{
  "n_layer": 10,
  "d_model": 128,
  "n_experts": 48,
  "experts_per_token": 2,
  "d_expert": 96,
  "d_shared_expert": 128,
  "activation": "clamped_swiglu",
  "moe_layers": [0, 1, 2, 3, 4, 5, 6, 7, 8, 9],
  "router_score": "sigmoid",
  "normalize_top_k": true,
  "routed_scale": 1.0,
  "balance_loss": 0.0121,
  "balance_bias": false,
  "init_std_router": 0.0112,
  "lr_router": 0.00277,
  "n_head": 6,
  "n_kv_head": 1,
  "head_dim": 32,
  "vocab_size": 8192,
  "norm": "rmsnorm",
  "norm_place": "pre",
  "norm_eps": 1e-06,
  "positions": "rope",
  "rope_base": 10000.0,
  "rope_fraction": 1.0,
  "qk_norm": true,
  "attn_scale": 0.177,
  "tie_embeddings": false,
  "parallel_block": true,
  "init": "normal",
  "init_std_qkv": 0.0545,
  "init_std_o": 0.00995,
  "init_std_up": 0.0545,
  "init_std_down": 0.0061,
  "optimizer": "muon_variant",
  "lr": 0.00967,
  "lr_mult_o": 0.651,
  "beta1": 0.95,
  "lr_head": 0.011,
  "warmup_steps": 50,
  "schedule": "wsd",
  "decay_fraction": 0.419,
  "decay_shape": "linear",
  "final_lr_fraction": 0.0,
  "batch_tokens": 65536,
  "seq_len": 256,
  "doc_mask": true,
  "train_tokens": 392300000,
  "steps": 5987,
  "dataset": "wikipedia_en"
}
Below are experts of layer 3 (counted from 0) of a mixture-of-experts language model. Rows are named router (the router's row for the expert), gate (a neuron's input weights, with its number), up (a neuron's input weights, with its number) and show model dimensions 0-127. Each number is 200 + 20 x the weight over its row's rms, rounded and kept within 0 to 999.
After each expert's rows: "gets" lists some tokens that make up at least twice as much of what it gets as of all text. This comes from a sample of Wikipedia text that the model never trained on. Tokens count by the router's weight.

# expert 19
router,234,195,207,204,190,218,211,200,216,195,229,213,204,234,208,209,164,225,222,250,193,211,219,206,184,174,177,215,217,197,166,205,236,205,194,183,217,211,212,210,184,174,192,190,210,217,183,209,190,180,193,170,159,231,183,197,197,213,243,196,184,208,186,193,216,221,232,191,198,191,226,188,199,217,186,212,209,204,223,222,187,198,268,164,176,204,178,201,217,167,203,219,186,193,197,193,142,210,206,227,186,205,209,161,191,181,193,184,191,232,207,239,203,204,190,207,221,192,233,177,211,203,196,212,234,205,189,205
gate0,215,235,191,262,189,168,208,188,206,172,208,194,253,197,199,197,200,240,239,214,187,168,203,202,198,197,171,184,220,231,195,218,196,169,179,206,178,191,174,173,214,203,202,225,202,182,195,202,175,181,227,169,185,182,182,202,234,187,203,171,200,216,190,195,176,213,210,183,210,240,236,203,176,186,176,215,181,225,230,244,214,198,215,194,176,231,218,211,180,166,189,193,179,193,194,186,187,192,193,226,207,197,238,226,208,203,205,197,185,189,205,184,212,213,204,198,205,215,212,222,221,209,242,196,219,215,187,194
up0,223,185,171,203,162,186,215,218,210,184,221,193,183,214,194,229,211,228,200,191,200,185,164,183,207,233,216,222,198,194,192,189,196,166,196,168,188,207,191,173,214,238,220,213,241,181,214,216,188,208,228,179,204,219,188,198,211,177,228,209,236,175,216,185,192,165,228,199,190,157,183,164,191,180,160,191,217,243,196,204,201,198,192,208,199,180,219,211,204,181,214,207,178,201,172,176,193,210,220,200,233,191,170,194,192,207,171,175,195,202,182,214,227,242,183,212,232,194,159,213,198,190,201,196,221,186,164,182
gets: " in", " on", " from", " In", "In", " into"

# expert 13
router,182,194,199,235,199,235,191,232,180,175,190,195,180,192,231,184,217,178,184,216,197,202,201,240,185,193,179,153,217,187,196,214,189,199,195,177,172,250,155,178,184,205,200,185,226,205,169,242,198,196,190,205,189,206,215,213,197,209,240,179,192,175,198,189,207,186,202,180,231,168,235,225,203,217,173,188,214,224,208,245,173,210,183,203,202,222,203,201,214,180,186,197,205,202,243,195,209,180,192,215,212,203,209,201,197,181,226,196,213,188,215,204,197,190,184,229,187,208,225,199,254,169,184,171,207,214,171,181
gate4,213,222,225,189,160,204,224,212,187,188,220,220,192,199,219,182,210,184,200,181,166,186,220,221,190,220,196,221,218,202,205,195,190,175,224,171,207,205,184,198,150,186,204,178,241,205,196,190,211,207,225,192,193,191,203,226,185,233,220,194,155,177,216,201,213,219,221,213,178,195,236,216,194,163,182,223,178,251,136,172,165,196,214,238,203,212,229,215,215,212,195,203,223,196,209,184,196,217,191,201,177,184,196,196,188,193,227,166,207,174,217,194,215,173,184,205,227,224,208,202,203,214,183,222,217,218,189,213
up4,208,228,182,190,175,219,204,199,181,216,186,162,209,207,204,196,207,200,195,220,221,208,195,210,208,209,252,231,176,228,215,198,198,227,196,209,218,157,189,220,182,222,176,227,228,213,192,223,179,250,203,195,169,183,197,205,190,222,190,204,206,212,159,218,213,240,209,216,207,184,194,176,234,221,167,210,180,192,215,179,197,157,202,205,213,165,232,192,197,218,178,208,176,207,179,228,229,210,216,198,201,186,199,223,158,226,193,217,178,191,178,202,206,212,223,218,182,203,204,217,164,188,156,216,190,200,189,178
gets: ":", ";", "°", " /", " +", " −"

# expert 37
router,216,231,196,220,192,197,163,221,202,176,199,214,196,226,224,194,167,177,227,201,197,213,232,221,200,196,205,179,198,233,171,228,209,251,167,223,210,215,190,199,206,171,194,193,220,209,201,193,178,227,172,167,167,234,203,211,181,199,229,220,174,182,186,197,204,206,185,192,196,199,228,223,226,171,199,224,184,204,214,208,207,187,213,187,217,207,232,178,214,219,239,220,196,180,199,188,190,163,212,185,175,198,236,209,229,164,178,184,214,197,186,189,161,221,218,194,214,186,213,198,212,165,235,199,201,209,165,210
gate1,175,167,216,168,206,208,195,188,210,155,234,223,187,212,209,191,196,219,247,227,203,234,205,203,208,182,182,155,223,191,248,218,204,210,220,195,208,204,193,204,187,156,178,185,172,201,199,187,218,210,176,190,219,209,177,189,215,219,208,215,217,207,218,188,247,190,176,209,155,228,198,206,211,205,203,185,208,167,196,174,171,182,198,178,208,199,219,211,219,217,195,192,217,194,196,189,171,181,234,205,184,187,199,220,195,205,184,193,212,190,221,204,188,218,198,241,204,181,251,188,185,229,240,169,207,216,199,199
up1,248,189,182,228,190,220,235,174,219,212,164,234,183,185,209,151,199,203,191,173,213,205,206,222,211,200,198,208,185,153,210,180,206,179,199,219,203,234,211,219,234,191,211,204,206,197,193,217,182,204,196,178,216,219,212,208,198,173,177,186,235,180,223,225,186,217,182,183,198,156,198,200,262,203,178,204,223,213,185,212,208,192,220,174,219,182,185,223,233,195,222,189,222,199,154,188,193,195,195,184,194,197,219,199,200,186,196,211,200,216,186,196,207,202,246,192,214,214,234,194,185,235,193,193,224,231,176,197
gets: "-", "–", "/", " and", "+", "_"

# expert 32
router,241,212,217,192,180,237,192,208,224,178,181,223,171,193,232,187,224,170,182,252,221,208,233,217,199,198,191,194,214,199,213,212,232,187,182,232,192,201,164,208,242,174,184,231,207,218,178,191,201,227,205,191,189,163,216,207,195,190,195,175,192,184,184,199,233,244,202,228,197,204,222,183,227,179,212,191,209,211,205,223,192,201,219,200,202,228,208,183,243,186,209,215,187,198,231,187,162,171,179,206,188,182,191,205,206,186,222,188,192,197,210,230,187,201,157,236,223,185,222,186,204,183,203,177,210,218,191,191
gate2,204,184,199,203,208,226,210,170,214,171,177,178,196,174,172,152,227,220,204,240,167,237,196,214,183,201,215,175,190,208,160,195,160,208,222,223,198,205,204,202,174,185,176,220,220,215,205,217,206,221,185,215,225,205,179,208,203,200,164,228,195,207,179,191,167,199,204,193,222,214,213,246,171,202,208,204,210,222,198,227,169,168,234,199,210,232,230,178,209,222,213,212,208,208,191,204,206,208,184,166,169,182,171,167,192,175,194,213,199,213,226,199,186,208,177,206,226,221,217,170,185,184,206,213,190,213,229,218
up2,194,222,201,199,210,189,211,186,183,225,177,218,165,207,235,185,154,179,190,189,174,221,257,175,209,202,202,214,213,179,160,180,222,217,210,177,189,223,206,188,203,210,166,213,210,180,220,204,178,206,184,199,168,208,212,194,193,207,198,168,231,194,228,189,196,199,207,207,179,195,254,191,201,181,223,219,209,207,207,200,199,195,202,230,193,202,170,196,174,180,185,158,194,182,194,211,191,220,183,224,207,169,163,201,197,206,213,226,209,230,190,193,210,175,182,204,183,191,187,158,228,218,199,178,213,188,162,152
gets: " |", "|", ";", " 0", " 1", " 2"

# expert 21
router,199,229,224,205,168,210,184,217,235,198,217,197,183,213,215,192,203,210,168,242,221,196,213,207,177,184,211,213,234,189,216,188,174,229,216,212,174,183,207,236,214,197,201,225,215,188,201,197,207,217,187,202,187,190,180,230,169,217,204,223,189,191,186,173,195,200,187,177,184,208,226,183,206,212,192,208,226,200,213,211,166,213,231,183,185,197,203,201,221,170,219,205,209,192,207,228,148,198,254,190,188,183,175,243,211,203,201,185,200,214,165,212,208,166,205,227,170,211,227,141,205,202,223,203,231,181,196,175
gate5,203,200,193,171,215,196,207,203,262,182,233,198,177,221,193,172,204,221,191,209,210,182,172,204,186,196,186,189,211,209,217,203,201,199,153,187,213,225,215,164,214,176,221,193,218,216,224,182,214,198,209,195,182,195,237,223,163,193,191,198,177,195,186,215,188,185,200,190,194,188,188,212,187,208,206,220,134,176,197,204,191,201,204,187,187,184,220,208,210,169,213,164,188,176,204,183,157,203,238,192,194,195,174,184,209,220,172,216,204,152,184,200,231,213,208,193,181,164,235,166,222,185,223,228,176,209,192,199
up5,180,214,195,198,220,216,210,173,191,184,188,218,182,203,191,208,205,201,219,219,207,176,206,220,207,196,189,168,215,228,200,199,207,205,200,216,225,190,216,198,209,192,215,241,197,200,184,157,206,207,189,230,176,209,227,200,189,229,183,214,203,216,235,207,218,166,217,200,200,163,204,189,186,224,227,195,173,208,215,212,176,193,246,237,239,238,226,201,232,192,174,225,189,160,176,182,211,197,202,186,197,232,198,195,212,228,251,185,188,218,196,210,226,193,184,238,190,234,160,193,202,187,199,189,249,202,182,207
gets: "=", " =", " career", " Total", " Location", " Born"

# expert 36
router,184,224,208,214,186,243,201,201,202,159,220,192,200,213,229,193,177,207,240,209,214,223,196,220,214,197,194,159,209,199,219,187,204,194,190,224,213,219,176,187,211,185,183,237,221,207,184,216,201,213,190,178,169,191,201,198,182,233,185,152,166,224,187,188,195,203,234,245,227,201,221,199,227,223,188,182,187,197,190,205,213,196,190,203,191,176,168,214,221,214,223,200,158,159,170,171,195,219,187,199,192,198,216,170,230,202,193,175,157,204,190,192,211,189,196,195,223,230,221,169,199,162,174,206,187,218,206,214
gate5,173,222,204,229,215,214,192,222,193,199,200,218,211,182,201,190,219,185,209,196,187,203,189,174,186,235,142,202,208,221,180,194,184,182,186,213,199,181,216,203,184,174,175,195,174,186,233,195,209,247,203,210,158,212,172,183,167,196,228,214,217,209,201,190,206,184,212,203,224,230,223,171,190,211,179,222,208,202,200,222,218,177,214,206,212,221,202,173,194,199,206,221,211,162,209,174,210,175,167,210,179,175,167,219,243,192,159,179,214,237,196,217,185,190,208,236,202,211,205,228,226,177,204,195,180,185,200,242
up5,182,231,179,174,203,235,234,220,243,225,210,191,200,218,234,195,187,211,186,196,181,202,205,191,190,196,167,207,237,218,223,185,201,189,200,149,183,219,199,207,206,183,205,196,172,217,207,207,231,176,209,194,189,192,191,232,187,239,247,198,206,180,203,197,240,196,200,206,229,225,236,194,199,212,207,246,195,199,183,157,202,176,181,219,226,225,178,202,237,203,198,214,199,205,201,185,163,219,221,197,201,213,172,185,186,161,190,215,201,201,189,200,197,220,209,198,200,200,197,215,209,167,152,171,204,220,203,196
gets: "\n", "\n\n", "  ", "\n ", "\n   ", "\n     "

# expert 14
router,203,164,200,224,204,272,177,200,195,182,203,224,181,256,228,203,217,207,218,224,180,206,222,206,163,191,197,196,206,241,204,217,217,230,185,186,212,202,218,206,205,197,166,248,203,233,200,186,219,214,211,197,179,195,180,216,160,192,197,212,194,214,189,190,203,190,210,228,236,184,198,204,209,184,220,220,194,203,200,208,182,190,226,176,208,224,173,146,184,168,198,233,201,209,200,207,205,191,161,207,206,194,212,219,197,225,187,194,190,208,211,247,181,201,226,191,234,205,215,201,199,177,215,202,193,191,188,222
gate1,185,200,193,236,216,243,176,179,205,207,231,195,180,201,198,180,207,219,187,173,184,200,169,208,177,183,162,185,208,211,233,163,198,187,204,164,194,172,223,195,188,225,214,205,194,224,207,186,209,199,221,219,189,225,179,189,210,225,189,202,208,192,190,172,218,199,158,174,202,191,187,200,246,157,192,201,150,194,226,189,190,179,184,200,189,199,213,196,222,213,206,185,222,188,238,191,203,226,196,186,222,242,206,209,202,165,171,171,207,236,199,193,200,166,223,185,183,193,223,200,210,167,208,230,211,216,187,216
up1,190,193,210,184,182,195,193,187,232,169,173,191,192,193,236,185,242,197,223,208,211,184,233,188,190,203,160,221,207,208,197,216,190,212,242,198,200,200,213,180,163,170,220,177,151,224,223,217,221,170,194,189,214,227,209,189,167,188,183,170,190,183,196,198,190,178,239,216,180,212,217,214,210,200,194,196,205,215,190,203,191,219,158,208,161,188,201,164,193,197,162,203,237,209,224,215,192,183,225,195,209,197,207,215,217,211,216,226,182,201,233,199,199,224,172,230,207,193,191,181,203,207,180,155,200,168,203,174
gets: "n", "t", "r", "l", "d", "k"

# expert 38
router,217,189,207,218,182,210,170,251,199,190,225,220,195,193,196,182,180,172,204,230,225,204,204,201,179,154,218,206,209,198,181,191,216,206,182,223,217,207,208,211,230,190,168,209,212,195,243,218,187,238,194,194,219,213,204,204,183,194,227,217,194,157,183,169,195,203,233,209,175,222,213,188,214,231,189,180,244,217,204,198,193,211,209,215,182,222,171,207,192,185,206,215,187,213,236,174,205,203,193,164,168,186,230,179,199,210,214,176,196,221,213,235,195,166,217,215,187,173,206,209,221,155,183,199,245,211,183,202
gate0,195,163,189,164,180,212,214,219,199,181,207,187,175,184,180,189,201,195,167,213,204,233,228,224,196,198,200,193,185,209,182,215,206,186,183,187,202,199,171,154,180,220,196,208,183,196,204,214,199,224,244,182,229,220,216,168,176,165,222,220,148,196,218,200,218,208,204,244,197,217,217,191,208,182,176,223,220,217,244,186,203,186,201,188,177,226,225,230,223,198,216,213,179,197,218,201,217,233,224,199,192,183,190,189,220,202,222,184,201,183,204,231,203,189,205,242,180,156,186,239,206,177,189,199,201,202,200,175
up0,188,206,206,169,201,186,212,189,197,210,201,180,199,204,167,202,195,233,178,174,184,178,178,207,188,219,151,252,191,172,217,203,178,247,214,236,207,225,211,203,180,187,229,193,198,188,218,201,197,187,198,219,219,218,172,194,180,211,202,197,234,208,194,204,204,173,215,194,215,225,203,206,221,200,207,199,199,215,168,215,212,212,191,230,179,217,188,199,182,190,150,229,225,177,212,179,166,199,187,220,195,190,218,173,235,220,201,205,180,156,239,192,207,162,197,204,229,204,215,198,205,212,243,232,194,226,215,218
gets: "e", "a", "o", "y", "us", "i"

# expert 10
router,227,225,231,233,193,199,180,188,174,184,208,204,188,204,191,204,201,213,232,200,186,198,252,213,193,193,199,197,220,206,172,236,163,218,189,246,175,202,212,231,209,168,195,206,207,221,182,193,184,210,240,200,176,213,181,211,205,219,205,178,205,197,190,173,239,236,205,236,211,230,218,206,199,194,227,206,196,212,197,208,175,216,197,200,162,237,146,203,197,165,195,228,176,170,212,197,218,195,207,162,204,170,200,214,191,167,203,188,200,206,174,212,203,203,192,199,207,171,219,174,176,175,222,216,190,199,199,214
gate1,223,194,235,212,193,207,186,196,227,163,199,202,182,151,184,228,182,194,218,201,186,217,202,207,181,222,165,202,203,208,201,215,168,207,205,197,204,175,191,191,193,217,183,239,211,224,187,169,187,220,207,206,226,217,189,199,195,202,180,278,172,193,208,189,213,200,239,193,190,205,185,179,248,210,214,218,211,201,179,178,190,175,205,196,215,215,151,170,175,210,210,186,203,153,199,203,194,185,175,213,206,219,223,238,191,207,208,217,196,225,173,176,215,205,175,197,169,195,218,176,214,176,221,184,202,197,189,215
up1,235,221,229,223,168,164,195,205,191,209,184,216,190,205,175,199,195,192,186,196,202,193,205,213,233,193,195,203,191,190,219,203,243,187,169,196,195,242,215,215,193,204,203,187,233,190,237,221,243,194,181,208,219,247,176,206,221,218,184,204,198,184,196,173,180,194,193,195,226,208,158,192,192,204,224,213,183,194,210,169,158,195,212,210,228,211,193,224,208,178,218,223,187,193,219,232,166,242,211,221,216,157,211,219,207,207,197,220,193,187,188,218,208,241,168,230,213,180,204,212,241,214,194,198,184,190,193,217
gets: ",", " –", " (", "—", " that", " ,"

# expert 39
router,197,217,179,195,191,219,187,179,136,199,193,216,178,253,191,180,198,190,204,221,216,204,178,198,206,163,217,208,217,210,186,200,188,205,189,191,181,186,194,210,212,201,226,199,237,218,227,191,228,190,176,207,191,195,191,181,185,207,219,227,194,206,199,188,233,230,167,234,198,243,200,210,238,217,218,203,184,232,218,207,190,198,221,201,215,208,164,164,200,193,177,213,189,181,190,188,182,204,205,195,193,207,235,210,198,195,195,194,189,206,252,216,184,227,206,262,182,218,200,188,226,199,198,230,235,206,167,188
gate0,191,176,204,166,201,217,173,174,181,193,206,194,208,201,221,201,189,205,225,211,198,207,201,204,185,179,217,218,180,208,192,185,239,230,216,172,195,188,149,201,215,206,218,217,230,203,166,183,214,236,199,211,182,216,205,235,202,172,179,183,227,190,203,241,163,201,227,202,206,170,226,219,220,193,194,221,212,234,212,192,221,163,220,200,198,171,202,215,212,208,219,214,187,197,205,168,179,180,189,217,169,187,199,223,210,201,191,197,213,206,216,201,204,198,213,178,185,192,238,167,182,227,200,193,244,181,239,145
up0,164,176,224,174,209,198,167,193,169,178,219,198,208,241,201,171,244,197,239,215,212,211,201,205,198,182,205,229,187,193,202,190,192,244,222,197,218,197,212,248,232,191,239,214,231,206,201,236,200,220,208,201,175,219,196,199,211,193,202,228,206,177,189,189,182,217,210,213,168,181,204,214,215,190,188,222,156,231,231,172,211,204,202,205,202,151,202,229,204,197,217,213,200,178,203,205,185,223,180,195,181,171,189,214,168,181,179,226,211,179,211,154,201,172,203,203,191,186,210,193,202,217,208,188,214,203,231,209
gets: " of", " for", " at", " on", " in", " from"

# expert 20
router,189,182,189,236,217,228,234,208,180,159,164,205,154,207,229,148,180,215,192,205,232,212,193,205,191,197,197,221,218,229,183,227,209,203,219,206,207,217,224,206,182,181,190,182,221,208,240,207,179,206,234,179,180,238,181,189,176,211,207,203,209,205,196,210,196,211,241,212,189,193,217,213,240,189,229,199,199,205,226,207,220,182,228,181,200,223,197,215,176,189,197,212,193,207,223,169,178,193,226,216,175,165,222,195,199,179,212,209,196,212,195,193,199,172,173,193,199,194,263,178,202,192,228,194,208,173,199,196
gate2,196,209,209,194,232,211,176,217,189,208,192,203,197,214,191,200,177,238,185,191,195,196,192,185,154,183,215,194,176,188,193,209,188,244,166,188,206,203,163,171,206,196,243,208,195,192,193,201,194,195,175,200,201,221,240,231,202,183,197,175,243,227,207,205,191,187,195,203,231,163,233,190,179,224,193,164,192,203,203,179,203,202,186,208,192,188,218,222,214,204,243,159,161,198,203,195,222,206,193,218,205,201,192,198,216,183,198,204,229,188,222,229,171,205,221,196,224,172,199,196,150,207,233,141,187,182,208,201
up2,182,188,189,224,215,227,195,208,202,222,200,205,183,208,187,194,207,223,210,180,238,224,203,182,221,182,230,189,205,231,173,213,175,161,191,210,220,172,197,221,190,221,185,201,197,149,231,219,160,201,185,219,171,234,202,193,198,175,216,204,181,164,173,196,192,184,217,167,212,210,170,218,218,197,184,195,223,209,212,218,219,247,200,215,207,211,174,192,243,186,201,210,185,198,183,199,213,218,239,198,217,203,223,213,187,179,226,178,217,208,209,193,164,227,216,216,175,182,199,181,210,179,167,204,208,153,207,221
gets: " the", " a", " The", " his", " an", "The"

# expert 5
router,191,220,185,216,191,222,192,160,204,162,183,197,215,220,226,207,191,221,225,166,197,223,221,215,176,170,208,228,226,227,184,183,196,213,163,217,176,217,181,182,222,207,214,213,204,190,203,194,171,176,203,181,189,202,224,213,184,203,197,205,206,181,180,208,183,187,201,227,213,176,221,176,210,172,211,195,185,207,179,206,180,177,214,197,155,200,232,228,183,171,227,229,177,216,238,183,178,175,219,219,162,196,181,229,218,180,172,171,188,205,246,216,195,193,217,213,202,189,231,182,237,203,192,182,195,171,205,208
gate5,223,218,196,198,231,205,228,183,203,147,170,179,223,227,186,213,187,187,213,191,197,219,187,192,169,214,185,206,225,216,199,189,205,242,190,179,172,206,192,193,180,229,194,198,168,224,188,199,194,209,230,190,145,182,167,177,217,187,187,177,171,202,210,209,192,171,211,218,192,181,209,187,212,237,197,222,228,203,198,240,204,178,180,211,198,232,205,227,206,207,210,174,236,229,194,199,250,218,193,185,183,199,229,228,177,215,208,198,177,157,202,189,218,207,189,209,209,186,185,195,200,219,228,170,179,215,199,213
up5,213,246,177,181,171,210,183,204,216,216,185,226,176,178,201,205,191,175,201,203,178,202,246,216,228,183,200,212,197,203,221,196,233,180,210,190,170,199,197,226,194,184,206,164,198,219,188,193,228,181,193,229,162,240,211,213,197,205,157,171,193,216,176,217,205,187,177,194,202,209,188,161,174,208,181,172,198,183,229,183,172,240,207,196,166,231,239,214,222,184,188,214,193,211,210,208,182,214,195,216,161,186,202,163,217,220,193,187,182,193,211,189,182,221,196,213,204,212,228,209,217,215,170,226,205,191,171,214
gets: " was", " is", " were", " are", " be", " it"

# expert 33
router,194,190,204,208,210,196,195,207,180,201,222,208,202,238,239,204,185,185,169,218,205,190,211,216,185,179,209,186,212,186,216,192,188,239,200,209,196,223,181,231,207,185,190,233,202,213,195,239,160,225,171,194,206,191,214,202,164,223,205,207,196,211,207,170,215,191,155,214,202,221,232,238,203,182,217,186,201,233,212,212,191,211,240,217,179,178,185,196,223,193,193,211,178,186,217,158,172,212,206,208,189,195,193,253,243,172,241,183,191,212,237,190,200,212,185,197,226,175,218,196,181,198,215,216,173,167,186,200
gate2,213,176,202,155,244,181,204,166,190,194,208,205,165,195,200,208,172,204,190,199,214,205,212,204,179,179,190,198,214,210,188,153,209,187,194,211,189,221,195,190,186,190,151,217,196,196,175,221,183,201,193,194,164,170,199,187,236,240,200,180,191,218,187,213,196,206,204,180,210,213,216,201,223,210,159,197,209,194,172,204,202,144,176,161,229,197,192,185,177,193,200,162,201,197,197,188,212,193,203,186,194,145,179,229,200,192,194,239,204,201,204,192,239,198,243,188,227,177,197,216,204,202,182,204,213,184,222,231
up2,156,225,171,205,167,199,195,179,189,206,204,230,213,185,201,183,173,169,196,184,183,208,219,221,214,220,219,214,172,192,185,176,148,184,208,184,181,206,182,199,222,204,211,205,229,179,172,190,189,209,211,169,171,182,207,223,171,177,202,211,223,196,175,186,212,206,184,198,193,221,186,186,196,179,238,210,181,204,248,159,180,209,232,203,200,185,196,226,210,178,198,222,187,196,204,226,222,227,239,211,228,218,236,190,198,211,191,190,202,171,184,209,189,187,161,217,245,230,197,230,211,197,199,185,218,216,193,194
gets: ")", "\"", "}", " 2018", " season", " 2017"

# expert 23
router,244,195,201,199,190,191,187,240,216,194,176,224,221,203,228,198,192,207,223,229,235,232,210,242,203,204,193,202,202,181,196,196,221,201,183,207,204,207,182,211,204,161,192,222,202,222,183,198,162,229,195,162,193,245,207,159,176,171,227,173,217,196,203,212,179,182,226,234,220,221,228,198,199,173,224,196,185,203,224,204,206,213,196,201,203,191,203,188,204,187,223,197,194,204,220,217,187,205,230,201,219,173,223,230,242,212,220,183,197,203,220,202,172,187,166,197,189,180,200,180,239,211,184,205,182,218,147,210
gate4,211,216,197,227,194,197,206,197,242,211,210,173,184,210,174,164,191,218,185,209,184,238,194,187,196,161,214,202,214,220,174,194,185,216,192,191,191,208,201,198,252,200,201,224,182,208,195,195,206,172,217,232,176,214,163,190,207,158,204,209,247,182,199,202,247,213,211,212,213,202,227,185,204,188,168,200,197,204,197,174,216,191,209,197,237,186,236,185,174,211,193,173,204,162,190,211,166,181,201,167,208,188,214,200,220,188,212,206,218,208,167,182,200,219,199,236,241,195,185,224,172,164,193,180,218,203,179,175
up4,208,188,183,213,174,215,183,208,215,187,178,197,187,239,216,174,213,176,229,185,182,212,201,208,181,178,173,196,216,169,224,192,174,198,220,197,166,220,185,167,204,216,192,224,184,211,208,168,193,203,216,182,188,193,164,201,212,215,230,197,231,188,206,166,207,242,200,160,197,226,192,238,191,165,206,177,150,199,208,169,198,221,172,202,239,174,167,209,190,211,206,228,214,198,161,214,204,205,233,182,198,178,203,195,188,208,250,201,229,203,188,195,204,204,212,218,216,205,187,214,190,207,221,230,208,170,188,198
gets: " and", " to", "ly", " or", " not", " also"

# expert 22
router,210,221,196,205,193,206,185,229,214,189,184,222,181,199,259,180,198,218,217,233,219,210,240,217,162,193,242,194,212,188,201,225,201,219,162,252,176,193,204,202,228,183,186,200,212,229,180,210,174,198,169,196,162,194,208,185,185,206,194,160,182,197,176,198,227,199,222,212,244,206,231,179,191,169,179,217,203,218,211,220,181,197,197,190,212,200,201,176,219,193,219,219,168,197,213,210,187,184,206,206,169,176,216,178,223,217,202,202,201,217,189,199,189,207,192,218,208,185,205,196,217,167,217,171,225,239,186,171
gate1,212,184,170,219,191,182,180,135,203,202,182,216,177,220,207,180,220,218,161,223,216,220,167,214,168,183,199,201,230,217,209,200,223,190,206,216,204,181,172,219,215,199,188,188,237,153,213,202,200,202,183,220,185,183,210,168,194,178,211,191,172,202,183,204,200,190,204,215,201,194,173,262,172,202,207,190,177,212,224,204,198,151,199,207,192,246,215,193,192,202,209,217,197,208,210,191,217,184,211,207,235,192,207,199,194,241,183,187,212,194,193,163,184,199,224,186,221,188,199,154,215,199,214,200,219,175,221,199
up1,199,183,177,229,193,211,179,186,183,190,218,170,187,231,190,228,219,203,231,201,189,208,170,199,202,207,217,191,259,211,176,169,175,200,173,197,200,211,203,229,203,192,173,208,191,221,149,238,179,172,176,170,192,190,218,219,197,219,214,223,192,194,232,194,198,212,224,184,207,226,218,217,210,229,190,215,197,195,223,213,229,184,176,207,195,186,227,196,211,188,177,222,185,198,208,207,203,200,217,250,195,198,206,200,191,204,207,230,188,164,189,220,197,237,171,224,163,201,154,200,171,199,166,190,178,208,192,198
gets: "-", " He", " he", "de", "ne", " She"

# expert 11
router,210,211,196,194,184,203,174,171,219,160,201,207,184,201,209,205,223,210,229,216,220,210,183,240,202,181,230,225,213,219,224,227,207,192,186,189,186,211,213,208,187,197,203,201,193,176,179,236,204,201,201,164,203,189,173,190,194,208,172,191,215,212,173,177,236,179,189,198,180,193,201,207,216,197,185,177,218,212,188,198,153,178,208,208,186,195,213,207,213,217,235,237,180,175,214,193,171,181,206,171,196,198,175,240,204,183,211,174,204,209,246,213,197,215,221,199,257,200,216,186,246,193,229,211,188,198,151,234
gate2,188,207,199,173,154,184,223,160,170,181,188,169,213,203,235,214,210,216,191,218,189,236,228,200,207,208,156,207,224,208,224,191,239,199,192,216,195,220,198,246,191,177,218,206,170,189,207,172,179,187,191,153,190,199,200,203,187,233,228,189,211,191,179,173,201,173,173,224,191,213,218,207,208,230,220,193,210,202,181,212,180,197,196,207,201,200,193,226,196,182,210,192,199,198,233,176,215,221,248,188,209,213,180,223,218,224,243,195,205,175,190,203,192,204,178,199,223,183,177,196,207,204,220,246,212,228,198,219
up2,211,217,177,190,214,208,224,216,179,191,183,203,171,211,175,177,196,225,177,206,227,232,214,216,228,209,188,201,170,242,196,201,188,197,180,183,188,192,196,176,204,215,236,213,175,200,213,197,213,229,224,152,219,221,182,198,184,181,235,203,224,205,178,209,201,176,192,183,174,211,197,188,198,223,214,199,196,187,209,201,211,210,221,151,177,207,232,195,212,205,183,198,169,215,201,221,201,188,168,172,188,185,166,203,196,209,234,155,181,164,223,216,211,215,232,204,196,201,222,192,216,139,226,174,202,212,223,206
gets: "ed", "d", "ing", " –", "ted", " —"

# expert 45
router,227,187,193,227,186,201,179,189,203,206,192,202,205,200,189,182,200,200,197,197,198,217,215,219,185,193,168,182,214,190,158,238,230,196,201,176,178,236,192,209,218,176,199,195,208,212,200,201,161,201,216,195,185,171,182,182,190,236,182,238,193,188,160,197,215,192,236,212,229,176,212,198,230,154,186,163,220,231,207,203,180,174,190,210,193,218,195,223,186,195,217,229,181,224,202,216,181,238,183,187,197,184,223,199,206,203,227,208,190,215,217,209,209,199,197,246,256,209,195,185,255,197,224,196,212,181,187,183
gate1,202,194,200,186,185,185,172,184,161,186,178,194,258,217,205,201,188,211,214,205,212,216,170,223,178,207,207,221,206,201,191,213,184,205,198,174,204,221,181,191,228,224,208,210,218,192,174,256,213,233,241,190,214,179,188,239,204,182,222,212,202,187,225,226,194,172,220,194,203,157,229,212,217,220,219,189,189,200,194,169,218,177,194,212,187,188,211,176,226,173,208,224,202,194,204,177,182,221,198,216,202,157,207,222,215,189,225,187,187,207,226,182,172,201,184,191,211,203,210,218,229,161,217,171,234,190,236,183
up1,204,207,194,204,207,233,157,154,205,205,208,210,203,222,201,198,189,201,194,180,222,199,178,188,195,210,192,166,174,194,194,211,172,200,209,172,185,206,239,167,191,217,209,226,217,208,170,215,167,198,207,226,208,201,212,209,171,188,215,210,193,215,207,236,189,201,199,197,177,168,197,235,219,169,181,185,192,170,226,198,186,179,201,195,190,194,197,225,207,184,204,227,208,157,208,202,190,179,213,198,226,185,176,231,215,208,224,200,196,174,191,179,198,182,187,239,172,125,157,181,232,179,193,182,206,194,181,213
gets: " as", " with", ".", " and", " he", " but"